python train.py --n_layer=13 --d_model=192 --n_experts=64 --experts_per_token=4 --d_expert=128 --d_shared_expert=128 --activation="squared_relu" --moe_layers=[0, 1, 2, 3, 4, 5, 6, 7, 8, 9, 10, 11, 12] --router_score="softmax" --normalize_top_k=false --routed_scale=1.0 --balance_loss=0.00282 --balance_bias=false --router_z_loss=0.001 --init_std_router=0.0153 --lr_router=0.00222 --vocab_size=16384 --norm="rmsnorm" --norm_eps=1e-07 --tie_embeddings=false --optimizer="muon_variant" --lr=0.0205 --beta1=0.95 --grad_clip=1.0 --batch_tokens=262144 --seq_len=384 --train_tokens=801700000 --steps=3059 --dataset="wikipedia_en"
Below are experts of layer 10 (counted from 0) of a mixture-of-experts language model. Rows are named router (the router's row for the expert), up (a neuron's input weights, with its number) and show model dimensions 0-191. Each number is 128 + 24 x the weight over its row's rms, rounded and kept within 0 to 255. Numbers have three digits each.
After each expert's rows: "comes after" lists some tokens at least twice as common just before its tokens as in all text. This comes from a sample of Wikipedia text that the model never trained on. Tokens count by the router's weight.

# expert 43
router:115098186158131126148122151114158128152131136108149140107129139129156147105077138115130202194149152165143157090085101091150142151134169093141114142148159163114143129149120131147140130114097179126132124138141086132100108128125125123174116104166118099150144116130099089138107157108177118142148128174091101141125093102139117128139138117085155146167106114098161117127135138110083114132135163106126106150127117092133104122124142133112107113132088129134127184132155126158162157168160146092118119139127097150119095102150145115093127106114131177131115140115143138099142115110151147164
up73:155114145118147119086149117115112147125104122163142130104119164167110136170116135117121158113145137153142163108134092160082136155162112103111082098076147133111121149155139113157125100159160163113120118095088112173118116128143119121146152168119153147142139124132144132157089058130135128176106105103131115156113098114090117123124119144123103119157158137159151147082126158148124151072109113112165126110129129099098087136138146138129130150116131064092132133120134075130104091173146098112114120136118088091151160122151106100102145121153101105127105113165122145107157151110154112136
comes after: "\n", "-", " ", "|", "\n ", ")"

# expert 50
router:140092127124130149138082171082148107117145091119130129100142154127165148058107142094125138153131139134150112116141118104124154125136164131107141138090164141131141089138109124131138151140099155144123075128130107132118093151110143124182138133147085104173135148151105097137100132126152111122143126148110120147126144117135154142214131115099153097167105124113131113113140155125102112132149181107127078138122113065121113077125171149132111108174132117141126175143167146113152154177165119084150099127120091149098121110137130128107107118100139150121125096129122110095103117147113114140
up1:168093104101081127101138092157124150138162151137145151159091119128142078139182131119091139116118164094120106116124122149140134173135137122144148148163112075138125140124106154172114151139092133138106073113112133101115165085144147153151092104123176115102131130124131127118136124144153182134179123095139091117117070139085111111092119153107108111127120169138146108115124104125165127154203129137135105114124115116121165151102156126155110149138105130100122155106152115078151164150152117140103128124160153098119100077133133118129141108101118145124125134143104116123116124099104118124
comes after: " |", ".", ")", "|---|---|---|---|", "|---|---|---|---|---|---|", "|---|---|---|"

# expert 20
router:104105142121111126093105152079161111138178099134113129110107135108172130080110122097143151143143137157124117134130110128139138146136178105087171151150144161104168124119067153145141147096123150151129116142138122129153121152117112105125156116169105098155143133151141092145108144110121073143131146108131104139108121125153135117140085086119159129165092142136143104115137164125098108118145161113119095101141119100096138107130172137124128127137102058132129119130149170136143140196194160097152108104107106142108123136133128128111119096122105137111106153123173135098111110148133159184
up0:127141168133096138124119133154105159123119131095159154155098176165126123136128135088108157179095124102155107156139108080132142111147108154121129179159149171091137094104137121140148063122101175120092133120133125147123096145106137139164128143130118167150119127118106143096129133123145122127169131119160159140119125121134105125130145127129126141110137114153128150140116130099129151140101150145154103146120163150133113115071076126125117073101091152077099110127144122117167129131050116117102113149111145163113162108147147098115121168098091154107116071150144131156137099112116143116
comes after: "\n", " =", "===", " ==", "==", "("

# expert 12
router:117121154131140142096104154115136110103132125106120123124125128175177163095091167060140196127150165177113163127110107137145161123146148116112117171106165170118153097139137116115160145134098134132134138144114079156148088165102086097141128146118119112173133106168080106121121144113141094127145147110122122156140118112131111133150134127090171114121103130092141109106166149097104108148133128104100106128146101099143154113094138134137099089145147125139133188136137185168124151137165097120084124116124125147095111128133130137099089109103121139147093132104128142114112125145136156150
up0:138097123107105136136168110087129129074172097109090118144155180141153125119153155138093145115134111146090094137135120163133120119194115126149063109129118129096138154135081127077118112137147156101095142125107138126162115150130100126117106137095104142154136129130150136160127114094132159138155130085101160136112151151145076139137111135164102148140119086135130086146111118157147107109159105096108135132157137126152121093088148082106097135096136121121100099167103098150154134121078117107137150113134090157119129120134115134130139122155134137178120136148112119125157127190168142136
comes after: "\n", " on", " at", " of", " for", " in"

# expert 17
router:126108127158130162118096132101137114121165109107120141064108159118153168077129134117153149153136145164143113116108070093134145154134124124119129146153155149131153101128095135168166149107093169140118076125130132139117124132102128106168118127147106094171140156135085060117112148107150090133139141137111121154126114096159112116179103103106130105170104129107141112128123164117097104130137147115131101121150068100098110090112146168146114113156102122153129121148156149135143180154174159115143106125122105126067097114144123112114127080129138138143124139119141139123095112155149154144
up1:149145139149162144136102158103128141133138139138126140151088134111140155124142114090101118141112132138143116120128169167092127126106169128192140132104130155119111128157160119133141131115151137124091056125130106106104137127152092112092081140146125126090109187173095138158128138131163139130119150122076140116135133133129138103130138110122141121090127173131111137147160133107151162143153151127142100105140140076135166119133132108085137150158162124087172095141119105150150089148095113164109115151160124137136091092118121096104125139131160118113169084136145082084098133085109092103
comes after: "\n", ".", " =", "==", " ==", "==="

# expert 13
router:130140147126126125127116166101122134093151154110120147118139155121176136097082149093119163141158120167130137095099123116138140114141115117128129127146163194116175109149137119127159167122099141133141116141145098158162116157107090090123136164121096110135146102134065130136114115102178075145131079154094115155135125103131130130155144117100172124162101130101126127102154139124103126125137171087131112126152090112119137090100134136151103101165102093151115144154143140147127124160153136108097100106095124148106105112152132123123101126109144181141091111115131159069102125130135159186
up0:148112103122128150085175106180136106075095103124137131149182127101102146088133136162136190137157149109097087107152177134114128121150113145133164133135095160104156111132138107085106097121166162133130099120108164149183136091094090153171092104126107126121146161127127116152087086147108114140122129141113142132178104098117120121142131135145122142144131133129121110119087103112160151102125177130152149133135115151140135120124114124110155127145128115145147144145114172159079109148106134174137095123109106140108169113149115151099117151142142090121104138116131139182126141164122119142
comes after: "\n", " on", "|", "-", "On", " On"

# expert 57
router:117091150131165138117087137071146134082140120096153168120128145123144122102118134073131164163147148171144148111090111107163165157151152125095096162140166149112178089179132111119152145106085165164133129142152105137139063143133105102179129144161126099169128141134111139126100141107159103135117107120110101160149107129136074123130124106091154126146088158128149115097137130122111126143149148109116113116120110110128107110106143146117116107132104089155129183115139136154146158134150139120103124100117123170104085123146142142115107116101130153121103137094137128111114112134151155178
up0:127171119141125164135125128092115110154139113065144141177133088114174127151138170138138148145100123102137051109083145138097140145104183122185133145103126124090077111093185156133116145156174123158155140148127094136146127115137120129088098112131121148132177100119092116174145158133147142088141099130188136099126137135133126115126126123160152116113112148120118138137093127130107107108124118112113118151134121138145152119124128118134163147117129126145086119151121091144127136150125109131138150106148128107162129112110118042132127118143179110164096133103133117152122118150125106110
comes after: "\n", " of", " ", "-", " by", " List"